Weights of a small mixture-of-experts language model, trained from scratch on English Wikipedia: 12 layers.
Below are experts of layer 6 (counted from 0) of a mixture-of-experts language model. Rows are named router (the router's row for the expert), up (a neuron's input weights, with its number) and show model dimensions 64-127. Each number is 128 + 32 x the weight over its row's rms, rounded and kept within 0 to 255. Numbers have three digits each.
After each expert's rows: "mostly gets" lists some tokens that are sent to it at least half of the time. This comes from a sample of Wikipedia text that the model never trained on.

# expert 47
router:156125122146116175146144082161105171099116121113090104166063147136126129111086053112113127217153158149130090171143124089149142104124128133105119101117139161143158105166154138108155183135077105
up0:174099122140114193155102070184108108138105174131144140101104129151115133121077100143099139161148169037238163108064084144173079146167160132157137121104131167122114110054155091084121165144107129
up1:146127155169098168172069122124077100054137165104119072143073118142122172138138111144114138149170192131171114102116091139191143152127105099133119092134140091112157106082121098194155121103101132
up2:124186109152182142146078120153129156078160123082110097117056083134055202126157101072187110137085147134072095188087120150124152112164151134153177101176081192129100129115138146116140125104072163
up3:159107148154074161155114116234177110115134082110146125063118104160139136097094142118127188139118169140094149135161205174145080082122161106079096161158153119138153177141098123133148210115159085
up4:112087112142141073164133111195173223181118108209139100148095122113102133144084087120139103071172159157100119136130167209097176167091169118072058114140143132107138122151090142167123170127140146
up5:111098132186148135115134124162104111160119085167147094110126153122168103152109141080118170119069157123114141139148135157112132152085135184101084127134109143125142106149133137088125170084156075
up6:110095129155147188107097104115061070159183113112159126109109128183168160121100102115125131145145179136156128147140062091115093098141056118111157105132109173113117158133142123090173179098156116
up7:133078146159129119172084152105113148173128112061110151135084152140148145130115125129155117158171141148090142112135091210163149143151131165116108119178137120129154049144152134175144085117097110
up8:132153116076095087196161158100062107088159161087155112139093131107122188114113146159150133141132100138083174063088104165107150160108171086146122157098152114128156112171156096138187150107122140
up9:111097124130103159123145103123147162120051161158121133129086145104104145054123119175062083158127162150104067116127135101191146074124159176141118148105085125094230100060130141150113149176128138
up10:142142145088195176150113097163107168141074117136111096162023152077143160169138090135106153145163155170144136146095166133082158061144191136183144165175135183107165111180114104101148101149105198
up11:148141151166126138156107181117168151112118116090119109092097169127139105138078119144085159140108187143107134115148109143109137110135156153103133187092148135144123136200118129082132161072158238
up12:106156169173097082208155071128090182110124163135116120091094096138089105194055140159061126155156174144094095145159182150155121148112131087141127120084149143168109136097119148167108117127094150
up13:126111099189169161127128141151152101135136153103065077152099078084123116199114104173138096133159139125094163090077124120186153155061112111144072157171089137080187197132104139131186119085123114
up14:146133139164128159119117107199068094152097136134096117101122172159101100112058067092130167126131199116170036146161121075186153175108143163132127114122176141134127143139084155102147149139045096
mostly gets: "c", "g", "p", "ic", " g", "ag"

# expert 41
router:135075090122136155146142154085084181086104106133090135137084154141166137107113068154078146139175125142081076156074107105107166121111118097164067132097157156142081117093091166115136202120139105
up0:143136100080093103137127094107085166200071120149093125093073173137136131110141104129123131127178196125107097102151165095082102098118155184140067150139161113179112164115107081126076168103131183
up1:054134109127148090156154100106075169129145155153137094118172147093144125113127121130109146142085103199109186100063113067056078114098137142098130081101188108214067172140091163110187127101118083
up2:204149092156075149189168136114100129058143144106156105112129109142135166086146127088131106122123114088137159109112127193109179126144078135113073153149161152110100111091129170085106175165177127
up3:090141098161090129174080055111121158139084171138158156178091128157148128144178129188124136142166080172092141042114122143140095095115147100156130141140156064086163141140168098093125227119144177
up4:124073142138088096141085107149128139158095198135106112103117080071154187171158096141119184129129164084150089071132077176186174136057121144119101092134107154117108140105109169155090164113125135
up5:138138104100063132121115103114105197131114136094086117097160055093117100079164152126163158071111117136124133156146109113089145116140150067130161081114127105142113109108146222105179188139092066
up6:076107128121160096082089170150100162165186177125111164106168097149137171145135120104140065122149112107118034205140088156127133141127146162173151093134118150136090114098100080103120123151098097
up7:091119130116150133139065112142123184145120125145122115130111140155134098120197127123131156185143138118166113093131146149115102152084149122178124145154168143094074119115110104139140153165098102
up8:091105137105084193169188095132084145130111128162134089119139187165139133132124153075050128149191150134173119169133108119136146128128117148130104210162086121127103144150134104095049137159165138
up9:127128105155102121190111100143126196071114096117098121188087169153127125105098223132167151106128149115131154150167113115090092131155184106115163111108174165137098129149120141175238144125161182
up10:123140115163069145100138171112121147147137156076115109102138149160145142101130090048135078108146121182179146114149130109107174126118145170147151154082089116143093106134107199073104083105164155
up11:139132074113101134106075056147081141099176114149107093141181116138143130117139124117137084085085138223123109124147092101118186154075116099101199109126128121088162101140156159096082138103112186
up12:133112072199109110131158117090095167128104125114082178142103165103160085105107162143098088149169095105164187150071159086189128148123114137158136180093149203112133089128161141129137143102192149
up13:111144090111091059139124149064156117119186105114147181077146097061168129101139158143108089121155151091155166159108095157112118103136139073108108095139183170112121075132109138101132132081097098
up14:129116126083123147101140059171117132108132131126107118166159110098138129131114115120143104052104111145156136128153129121128181114050167123114229140164176129111138123090113125117149113125135126
mostly gets: "-", "–", "/", " /", "ro", "+"

# expert 21
router:113065113109107126125137059120128153126119131101124102154100125150150151185076151138118145151156113157070172126124079192142130126115118148137128187134112139090120123192121127119130126096179126
up0:107090090151175161139134064116127164162109140132146051112105102130177125194151077167138148114115125101106099131103135149097107127136129150099211123121167188150133124166127180161089057176141058
up1:086118156098122134174088066135113170157152065061135138096049135157117177135106148098134181146105069154162085079163159136158160121124161162122117162150113113159136125162187194143128071124091134
up2:158158086149136100100154102109130202143124135162126124205124204185102131149088174161062139086138107160116124193133108181130160135094167137132156135106051138071131136158041102128161084104183111
up3:154167179138114155124094054153115146123093136112126165153161180158123153182092063198098132151175090086119197116086149151150082125093086115125080130114177108100134099083155116143161165114156111
up4:121175137073136104213103118125122131158156133106120118083156067132156141103188158123170113086145155196135109122128117183104143143104149133170091113112133194142115185190164112142107106114099149
up5:119087122142185215132062139125142109116096119099123073163089093098127131141109167105099097142114150158112126097156120168133095129116169135137134190136100120077051079163105091092087126168198058
up6:121108148123166082075088139212135185141116162145085069072058155150096128146130189120085115078094157160118111158160157146132155077150114116124107164108106181086139079118129155170147165102084151
up7:117116115114135110074084127095110109150074122132081139125136127078114154109084101124140155174114076164084183124120151109156131093083132166153166168036123191124091122128073114103119090087163127
up8:137142109151064181121207110134135086125084179137166083134099190146124140174164129105075142110167150097144114124106125110134162112066117115155156122168128085180132133135151063117104151111150129
up9:130092110164112125103157108204065171142149131119130116158129073135180127194125170153106111118144138126122120173099111158129121124109136093128165139200127134101164047140135141138109154070157143
up10:133130118144105156171135079126079079129188118112145134131089145170115158123077143138106128097193135078128178122103150140169162148147119143146168152161153181077104109137087125163105119060110184
up11:106072126079076102117172138147117108125154064134129068113084106145109106087126175095138139168133080183093147146107113158099134067149139138172135130143137122100151121140133104152187178184138134
up12:142124122163135126089072111100093128160184141102144127131124119109185148190112185125116122118148078144095109116158168168185135133167109107126124095077096112133136092104164097095114103135176157
up13:128109179159073131125130143131163174126122137112143154186155106104141177153135128182121102111111116155099104174142088177115066161155163161106176132113141154082074093096118103146089157170134085
up14:118176092097113131159104170085173121139133113082150066122145208143135125143128107140191150181140100114142155141128128212174142157077149163100122130115105106160108144161109083132111080099081125
mostly gets: " School", " American", " school", " University", " government", " player"

# expert 33
router:157109050077115168159129111111091174038121132154074141151080130204166148114086163102055152138213157187135125155196092127121158123052157141097147096129163151133095124141173102155147152103157151
up0:158145063107130153149140104087126140150137158136169132152147191178125081158110127100163119065139146142135161130072173152078115094080200141115121110073131156180144157124084160110132099161138061
up1:157111073160135083172183188151095166124123134099094089106130085107117112091110145174100104111133085171133172108127158127097130103105155065139169134120142225072159144128134149061156178094133168
up2:108138127091145151112155143211102132127110124190148139108167121144100210113133147222124120124095109110173117133125066098138137141196120133077120126215126161101122104124091155162137106089123106
up3:098149135067163164159084084150082112104107142122149085112111118166155123123149125137155129095109089215175180128098100145162141103074097157107114102183105144133132128122117065122119039127119128
up4:094106142149154110129148132120181072184193160148097149115185070095110144133127126048115153160125148211145081137101128154115105151156151073138109164170134125133104104123170133081126151130089098
up5:154179135081120102153122139102186109066106135164082097094093147158103098130094127131098133118139095175114109124152114144080152177100127110070071140147115089110159137118119161136061119142114108
up6:143144079159160068106160136128117089122140116090105129159150126107134183134167107140119149155088135108159115203066073149147095087124130175133148099155146099212180157102133121132043139105132126
up7:114094158109112070137208104154143155108138122148155095090076155171095157156136209136078097158169153196118129109156091129125174167089132093107115095144097099121150134147120116154100108200124129
up8:066135071158159157158118090108136105122171068123090089135097086157149112108099162119152171134168141075148142095134142155082189141125105134118149107079101157129147085158092113126104160179090158
up9:172124134118047155093068124129126154124104091123072128123106136139098154099142144169113154171131074140090142101194121113120135116150199116078123190157113153120168118146129113140161119146100094
up10:179214113128090195108065115142122135125126108101090103097097186140159130127137126076044116167131116198174180134136091170119108114170118104133061093109146094163080094122174077114098169100107120
up11:065174139091127150130145081201100117116077114142128124076138152134121129129099139111116079141091150132130123119156114101200145176137132094079118141155106110084121115125159138153109092156155143
up12:139095146124090160104138173172096117051112129072142093104177098135163135156104114152184119170158159099146119074157089105114131150119147162128104114165177162129142155126089126125121146116092144
up13:098168076095107123114119197110151126137141108088142107168152189140173135138104176141116141093153131139108144160142131106148095166140052152107117141165107130116064053150065105162106143082131162
up14:110180119112147133119110042143136146137139095133067128189111104165147153125094152174115092137112092140152160101192109085132112139108144082105124212140211124102163130158140104158109103143126108
mostly gets: ",", "),", "\",", "',", "):", ".,"

# expert 39
router:184114083122133159164106104115077145136158105122138085160140172150085151188062091149123140165157151182161121138113134087158155088119169142120075076071136108096085083158082127149114161163124136
up0:145151110079130134128086164139130170130203130111107146146096159175129162127046128089124096168098130118147136181131190125145098115157134092139143122137085097090115089137081109111109112136154213
up1:112105139144096111171092091044118103165131087088126165186086094092119121156158129137111175111114245096101136101153146166142120104172100151107145097174132156115117083162069143150114138129091118
up2:151077144126135123139086131123107165146125162091102094117118117145132059144151149156161188061113192120208120152152120166135125138219122115122203097144164182091131020112124135134102136112103106
up3:111163123147132119154127090108126148150158098106094110133093110130138140164138056146133125131165131123071191089074103109123080095089094089131085136161124086240142126185192151133123179125132094
up4:131170115142158148130125143122100180180156133222112092095105166140085129107139132101095162116155137166150119118088115138119162175166124121145064125096148132148098087160140101163121095129181135
up5:151146148102104158114093150139128148125126090153133111082131111111132151183138112179086159109154119112166093172132067105164131085160093168147082147085110115080161075143126094189173106143133065
up6:133174077196147200110130125118142069135106116132135140081088134131130139054091122121137118147149146121162139140110092092116108074160174125150082161125100222122090100175172136146165145200149127
up7:123100105152143107153170122164107136189151080127161159113110142147100095131135172157177182186140143092139106124114101178149105070132160159149116146134117131061137078168045189122173116180134126
up8:112162112109110153134141119158087128153126171071122112151066115055077152156041114085147146121139138106099077107171095086134122155083095145141156065141100127126131108187116102147117102154131138
up9:137135091115094117097099163117141170127154193093132075098157118107128139130127130115156122167188133107152114083133163187201105096137155187155159142067118126114082138127069094175175171141126174
up10:160113066116088167113097101151094139169089198162148088101107126121079079203069148144107139125120074164150070130125087154133097091093137159103121067091132116076085133099092128090117104140118098
up11:082146125115121135165163093130117130148191063105133164163177117159105092112107099074145139144151122152140130100121125131171101085101143145150099075163162105125086161118154218101123156142157168
up12:121113085166115110087101136125074099150183130134181108113116120093073166150138110101210041107127177124158150146146126129142118131147171157180087094177133105131087048154063143110177159114103129
up13:112169118124188087123141147119096183100075174148094085127083201182118129188061082141088102172136147134142122128151100159143171093132101094099115117100147146085108089173085127157045157149137151
up14:096153107186135120143161137172107118158203102143097077107162158185117134171132156120083115135155129198149170115120119112139178132162145191074099196159126152091122068157115104155099136168117158
mostly gets: "f", " F", " f", "F", " ex", "if"

# expert 14
router:131147097170203170158158101098074105133176134136118107088178155109125149106105140113088159135072096138107156185187134113136097110127130196124059095110152117118089123108164134149168142180103152
up0:095118134162112138148134121133085086068144109180154042133123098136095139172115134126098184043113168145151105162128110077136154121114130200108090120176144150203126136191086078122146134160167150
up1:168104107213125100177106152055086068184169158174149157132115093170107160136078074214139124111125155112173117111143123133141174099136103164162113122171169131110139108143137090077163123113134118
up2:088103119069064115127131135123080124117116109098143121116130174140106070081069121148157145107110126152121160146213114110174074062140176117072164140122129108129100051177139152149144124201121119
up3:094152121104150147162103152124103139168133148129077107117140189132143096132093150080133131142141168184126142129149110096051157120097104140146104143124126156111185119121112104154138076157093106
up4:134104151150143128091149167080128098139093121157120103103086182135071123107145104096103161148146147112111140098197125112148105106166093134079113125151126191080126175091184101167145162137131128
up5:092099089147224156170135099103094126142194121085072145088166144132134142177075148123116085118146136151113191156138066150083198117137112117104151120113131166100089132117127103136135131137111219
up6:082104155159147120157129106088211108113118205075067156104117172119150157134112086131109104113086188109089165119139107086113137178109152171132066130129098145175122116118117138137072088124054123
up7:107152177131148096086129145113108108141137173172128141116066144144087121116134111184131086148165112108118169144129081117121080117119116086099118184092143162162088077144178100119134140152185161
up8:140157150118084147169136115053117157149115151151097119068163124157123131151104094156154072131107154132100138205089168096100099108160175128134110085148095156159161133147116135107144103116168159
up9:126166116094141193119148133137138190073118148156166131129127150175160110130129089094082152132128117166140100143067082177092139087134123107144095114145140161099110155166196149147137144161106145
up10:105137121103104112091124108092168117163130134186118110099130147166067104132093168127133066124102119136130132182175153228062162132159146092108120133137114171176112155143168152086160117160109149
up11:154126115112113150124096072153133173111137171162158147164132081106123121172099132140127137044133157092153122119170098125099115179167116191193120129096096184121109137125119139126119173094113077
up12:143155124126086095151175149153112109184078066136145095096173138128142114104168096094107136128104154114101147112186129124112107084126115159091082135155138170111090105154192193146147133080103125
up13:088076114100117133108133098179124065136122111169032067133155092132159155124129068145155067188114153110069158189140152105120132143175131171115122072098207136116126129098050123171147098171121146
up14:114094088116107111148123090107127117164135180126116134137146138139083096068212147129144163152110156171153157138157203145170097068163120111110204139099193110056140133099156119122120174155115130
mostly gets: " were", " also", "ly", " had", " not", " has"

# expert 19
router:216095125135081133128108128132138148110172117131098118111098093206055147149073119111129163127128128136075081170123111128202128064081191157071123185115141149183070118099146095158133156117145094
up0:108072076134106139108142130193097138159105103113136080085104096173114124187142083184115146180124091135156142173155109140048094075088146148060132127172146147118156133128108086100158185144124053
up1:197152111157078119140184169137128136114149144189105098137084133176106116077161128154120132139103157200070123116102167174117169114099148130136101171113083144079148094178167201161108143109104057
up2:155110166142192149126156112124133180105185082136129132145136142105151134106110115112181128085115106133138180058079138046110155078153164135150167170079118108088131074151111164119119070138134134
up3:126111160136150153119120130139145114150183172126087109132119121083151159099150123141143186189133079100192163138096150186132172184111146137126110114118098147066102108151124126131153045151060090
up4:119129121152129129095175180125133138141128112104123099115114165162138162150126090069170140105144095154147136172081113134163095147069130143137127190141098090154123087135146168109108167130131120
up5:140170126137103111118065121087142136109132104085114141092126102169096160140057111123115146159121135139087169255149073137115098046148160120104151132092116176187107131182095121137158091079126132
up6:122116155107064137153113145147146133152146126090096149199124099173091133161105124153148132101106107168135212193100151156164102051149142150131127143141055118071154116126124110139129119102147094
up7:126113101184086216119136091122109119088139131068078114154150167206159164116085100098117086165126105092081161097096116085111118168128141088136150136117091110138107150061154139103110103136175156
up8:107068112187116099134127135137106115156117079109089072082117181140135122192053147113122100137155178153127058115074099115141163186149154089096139176177107200087173143108143086136058109124096146
up9:134095157165044104165097151112088158091176169149154121106103077137134124128137157137104125127160151122086156111116063119164135138097173113144089166145156142109124204096175159134160125128177118
up10:104105087105143159182138132119161168183148143182034107171096124134076155102193093166102173129088118106151199141143136117097123164136103143133099181169120131147131101134125182125126129115116076
up11:124136165149142139131100109098097092127165173137107133159173062152137167171171148090152090136095169159032114111156140128153060112173070119088093120139147225103096173103111173133095139152159118
up12:157092135097114052155150128166184110118095183125108118077122104112112134165161108147137095203119137148046096143127107188114142141095147130102088122162130126069158144102122106092113137129166090
up13:107065081121094132180151158125121155184162163104112163113135154125126084120133174156161159071160120166125128057150066135134145139158106165123069198113157146094180097121087089165117106159131104
up14:114121120097163150136103116139123135188147122089136118123088072187174118121167190115145150188152110215066198121139040133100125085147151131103147177141158175124114120138133118172160106174119113
mostly gets: " of", " the", "The", " The", "=", "-day"

# expert 36
router:205122073132121131150202176130078139134154157117018122188144119176121165126105179146094199125095116141117129155196099131156105106084137127136119105130125134119036122134070112181120135116110107
up0:196149091122135132132092127097113067125175141101083116120118112126158165184153129137137167090093180120175145131233132166107143112113191083136125155148125135140075125123073178165154092088138120
up1:145135176174090186182163172142102136114160101130118085146103124112104136087036128110160163124151124080104153101134179147123154108091106084183135128170091135085175099169097062129143116108133140
up2:056134161112167117083118125143169158087159176106087104106174170153122149125122115167119119171081110125130085159139163127164202131170119150109138099163147175104072123156117114136121062134092118
up3:127137139096127095181056115080122128105129145141079085146157132091096156111079161090108143108141203184148104128136150079152106180123103188196121085117114159099093097141100137136134175118160138
up4:095081121133183205110164119148105107197181138127137111126130110155149192119195172089120127126116051110150121133154062137098128073125202123082107110104180107159150147140071083176150113163122150
up5:096142138052100149077170127125151135067094185055096140148158114160102156082183084103079127167121126141126134105125084132116122203127136123085112139097125065082116143158160105135147095112131167
up6:131167177105145117110178152082133125147093181116116174190135108141111152116086142117128078114157109134152116131120118150084081155120161205135090128136146189070056105116121103111164075106184119
up7:149147112105144110114189164136131164133167152148111183138112174159148149133139117176109179117150142101100132105061119131150093100111145156105148124098096134168161170080093138193103062179110073
up8:120195111170108168128164130146100069128107163150121109118169137121157157140149149189048110073146118173167154164123139101079096181146179152121088151160091146169167174174150120142123112143124124
up9:076084169106162130082112101140114103130149127111101097148164116156107166125101095159116119094179127129172158170155186152161136138116125176086137131089089138104116125122130117146160134169037110
up10:159158147157117130100146122086102110153179143114041140125118124178154082145127141155133125163114107164143082129165121162114100085060162130133116089108130114140113130141086149163106118102069091
up11:133113120152128158163101066126094116118073141136100104151132144139133149200093189152138077129073141127125082149128137113183051148136119189115132118098134079100111143090145123117121116156112121
up12:187159088165099064183090099141098181131125119120134120161127147115118125155121151141119128093138151150106177091119049045142087115149165121113173100104086132076126113138044180141167107106159121
up13:170117081070130117180110144099143134108108106159070133101125086131163122122168092159083113153111166057117114156149178063086091108161096140135058147170122118115139129039110124184108176105146061
up14:176117146183059136078163103171161146127092105104111164182096130058145102154186133177149182140082161093107097190160126143150065110052163116131174107105123093094148129111135172116127090117133117
mostly gets: " and", " that", " but", " who", " which", " where"

# expert 32
router:176103073181134135133097126116063103137107112127071116093193168174130115122100114150139181108157129157099144134122122180117119092119120124144125139102147141173085100119109165177080182111175142
up0:101084107120169097158064102116120142093142116164128105136150118126123100171088158187098120116104211105079128126180125057164138119155092071129164134129180163079158150126077110102135115118149108
up1:148142135111107147111102180155152135160112104145100099102117151067105148120074109239117148091162153079175197135163178081171100152102124105136104149185124103200115155105148185130153066130100097
up2:118131135122099173100120174110124219127154083134066097126137092094135136137112136145128140161147114117097135135195129087130162173025115087188179131106137103082135104172110118109097151154126177
up3:112110133110118135124110098151112131158215122077144113132131113121160067129178135109157069092102171063097071110174082114072148091117102088076126145094126110161144128157112193163126153057133108
up4:164128100153108109133123100145096139169142142117089158147146086149129133134059177161164113075159142166095117112174142172166153106085170133134102153120112087085140129132158170161118110106112112
up5:097078135064147130155091109139170076157154143119084120074136165157146167098147132099111171074163126114141118173066174143125138137149122171162119164134093163114065146191136085139103176101108149
up6:136128139173101141168110128091067123106087135157157123124092144235139183115149150116127110158112099115127149129110098151131162146189123125145141129178131091104169087096110088153170144186143081
up7:147158153122099140122126122104091118216115151136173125086114174134121152110139176182122131086120168158100145153114107194154109067172132127107124133118063222142078147155072109111075129138088162
up8:087154098162091115130103131162094110148154133117129156150086044196082148101134162135138145124136163135113141182094155130116124128142146150063115089108086152089096126147189088140123150125159091
up9:101143159142175169155086118141146139152162152078118077123158190060149199129074128138085115114199139117108118126066095094112153101156085121065156124104134087136184133123167134141141107117151101
up10:117145064135095129140065138126150112224078165164101095100139112116103160160169122194058129080126074136136142077146132098077122116090165096164093119123160167176124141078153106127055103176086080
up11:095095150082115134050102155120135122151146145132119186073083160170124180076102095149115121073163179101101121127092076120115180125140128110136150125164174161125115086146047102127101103183075042
up12:103185143177152140093123187107126083138154158150084124073115135165129171108092132156131123084129095121121137099104138090151091137100169088127144165113146125127142095129148089126086131119234125
up13:142129119130094181163121093177111105155127166143079135085138075176136175142165117132138140111093128106182137100165184165128122183126117079156163132158145133145108108091100100106143134171132093
up14:173110127176076133113088139176130152171098121095172111092149140114062136112141138114115193152162107073108189089140154160135115119076094104191158143134108115125075119158136153180129053144169147
mostly gets: " to", " on", " in", " from", " at", " under"

# expert 44
router:118123113154095121169156085068083172111133136102096095142145146123155190141037094124139172157102114155126153176095124126174145112115160155184109047120159156183084111146171131174155112090124103
up0:129147110124098068140106133038169156148169113101120136152146079140123082126138128148213147100064142167060117178151111139179145114151134160115159122115137123124129163144089111156177199113096152
up1:129098131142108118131161073116114116110139136094128140175105095178083162116119129143127134177038159166124150160087140171149089136090136137143121149140105159151094130201086120184122162098119135
up2:153098144110118133158143154121130083118155140112142095113055098150068130151110162101153129091168126108176130112164193113140124126089071135160142066066147142095108208160123141148149146137107054
up3:094154115160091161115109120145169191085142101102124135159120174120129182130077102137134097141141065196182174111115144186190169167169094123083114133140145128126135157137111112165125165148117128
up4:239170117190159155143124110103095149148083099165092121105103128178135119074081100096075116087109167194098163097127121137130118131157084132116087126133144089127152109114112148193187115092146162
up5:124179124152167119222138187094135165112160122091144114114082147124110107187144144137162184137156151116095087169103125172184120143131137142182137045176094143143122140113140062151107116087109121
up6:133137144114111136102117135138061110164070185114141134136159161130123186204104110100095147068143107190199110087046111073126153115096154154099117111144124138176089121116140130150090110131147137
up7:122175116128080161144123083138123102115134092108121110137128103140090192064126144140151120090082139179163143160156086117172126125193121138185149128126093098122214128194144145119163098153135114
up8:057121161098099114157186060101084157060133151098156104136124094153137198095128146035194151114096118125165134153103112130136109157114113107157103141165135144119120134206089079123126105170145107
up9:082113153115141096133092123090155129184150139115077107103064148103153144147094124140099143156113127163161128111089133188146135072106109108122133176114114126119109105134103178182148072124120146
up10:118108081164116124157163085145117151155112141141065144149184034096177159126157139122182152087130142199099167152124177154173140145073111134070104127156109159122119088141206185126146198134175097
up11:171120134207155133132086085191143193133180113115090158120124100147143142113086085137099131105096140154120124141079086101137085129094139170142109120137124124133117126169088104174182156082146171
up12:128151149143156097139112142117173138099152129106162110129161114134136153172158062155074180141126137092096114115112167062137153116145175163079196115140173123146095101170172120077109162104114100
up13:143107219160107140135176151136102083105072196060108096115110127160133184173148115088115170153168104147155162144105146060089153079116148100102141146166114179122106119141112075118143136136103164
up14:092128091180115212153105147174140138100117096130198114098107161136117148132180152152110147150146150166191156125119169180128124174125113124147133138126089111129080146207184164143073121094118109
mostly gets: "is", " is", " has", " was", " An", " being"

# expert 6
router:192082121142095147143184110126097155119172081118104086142190171153135189160112164178131170118089135119118102116100100121122157079120145081106050086136168179141175122149116154111148130118088130
up0:147105052125087146141070088188136136129067089085138037104136132076107132102125087118159130124092082140096139129177163167128152107066151100132129139185179127148118086151151085087129141085137163
up1:157142133102148173142155145108127148064151075194134105134134125147134146177048119141127143147099146103063097163113151107072177100163110139133142089235108148125181140146156080104162073130102106
up2:172118100125090132197189111147066106156086133089132152131142130082070146122095193133139135105122139185088100171137098144165149092135163080088097138091169161135185095152119142126168083096099117
up3:112104156121111068139146106127126154096168084151149132150158117174185163141119174191131072068148113089132136095162131118130115110162135133105110162150154158130109122142123168132082091093086135
up4:110137077128104151097131095062124184115161131136094109133168139155149099067194069124148165130128090115094166117151150153164117156109153105064194136136161133102168117091124096152123137094100116
up5:152088125111074131094153138234063143145105143149138110168157125135108118158137163122235157170111104110093126114128131136147122172109119142087076097137126110188123090155090181115124091113163138
up6:168126150157149176118125137145066109083126149159131121154164119141120199136111160156174152109072124110090085106116078152128101102083177084094153126183094087127155114161107118107099087046099136
up7:160146131143069102174140119135106119114141098140107079147186134158090119116164117112128126086045098168078129117126135191106142097110165130110074108116147186097107137114124196163138173122080162
up8:076118210139080072136123211120149168103137101092131117059113199155081128094087092119079137146105145142101154147062135124133076078165121134115125144135149181111147064131102109116093141075131108
up9:126116123157110136164101155129121071047132129149125068132206093145079131130123113159099126108148179131140164083127102124099111136152192113100130116163124127099052167081113128149141121129085173
up10:158160184070085075127147134127101173109131136148068152116162126142124178145096189135152170109128194143179165097131102130143141100181118110113134106165086118111157077123136145108103178118116113
up11:106128159115191106164152113109142084102149086167083133098114170151147148160118168144089159088093162140104138150196101131130155093190155144082074115069113176188187088112160088107109116163148078
up12:144139131165104104139147101183099146175115109184117079135140147156101119074060171224144078140130104147101122096117110176148099066172128133134082126149102138168180115176127167109146093101095169
up13:152119152097117094097129151078094165126140046099128081119087195142129167136122183171099171127171172072122159161099096137083127120124118143114101117179163125137135095162131116058199107130114111
up14:143129137125145106109139124143116126160142134116142090112146116068154159178108158115064161115117115144146105082086068171145140123121117063151170137100168124114074158119133092119146118119107190
mostly gets: "k", "ak", "y", "ik", "ight", "ock"

# expert 7
router:116060129120167117164132130112112141113144127110091090163086170094123172125130107143102153152109124141122074132150104108169130069077162110171077126095175148083105143147125137152167121072180108
up0:136127145093135155148112168141131128165122147169138102124106085120159121133085121130092155151139095163156143169135089158092182111105054124112121121129069086080144172213081119170126128114093065
up1:151093124119094141151143140120074164110125116151166100083092164122092102147172202143133157163107142054083086105107113097107157122130110124156094152071194094154128061109155170174201121163144165
up2:122093113084101186134087128102137156101140149128138192122109090141203162131080114100041139154126154096087150196131099121101113065126145117079111155054146116151097202143126193085097144081197143
up3:132098150087142132143159107121159101141161127045121113151106119101117192080188083118148143173125153105091140091130124101094106110158121142131075137161174156157071115084146097168165166150109114
up4:167168103122143121169157139165117074078108119032121095176118156101140204143045105115160161114197185162101140093115096124127143151106138119130167078122144126166074140107193128135117107139147149
up5:111155109112100100114124104115072125109156188147167096158129104123139152121133091106118081167136113175119104070047060160127143130101170116168146157123134152107069123158055111130132124104098109
up6:100102104116195095077145149086178175143109098127133108116144177133113152123115107163079119141163098114151089097132148145139090091100155134129116160145147146091147151150099102116160140102146084
up7:115157138162174124127161172147145094126116126160073157096087186162099168120080132173073142164153135182151148166156163161139090138120179101129077162068099170134120140121134131103134113066134150
up8:141108092126118158115106128136100144130109158051129103128105099093120109154133176132143137100127112134132162192153104177112109144118143115114117147136149188118078130105088119094098096106161160
up9:139095133092164168094156138112191136075137112163114119127099091107145155105149164186138134165094074156130131073097139144114142196093143097105150126150084152035143179190181075163120137126157163
up10:139120119076124134100139167117063178131100154176074104118133157140146140142154159131085178173087127187120105129162107103116116089109104088137118085101203148146096158153147175085170097133166170
up11:142114170115110105155141196108103194122088181139142100085097173120156172102120213183118138159085117069133063164173128159083144144136082134147111098155152180154113095077108120096120142098115109
up12:132082176103118138100144114130117108114134141052079095155148116096181151089116119153094179155112129106169197174142114187149165137084182138117146094094173155110149121116158149072137121080166106
up13:153090176173099146170129130088109104043172156096176080117115141168120187087168147112128119164103084107133107110083108163068159102102119089163077169129168162115139111173142128190089082161108138
up14:098114141113120159168196180188086127140153131180115161125101127167089165161139150094084176162105080153110100168103099145104097135106121071119070170119158149153153167096161172147186130123153082
mostly gets: "er", "re", "ter", "ure", "ion", "ire"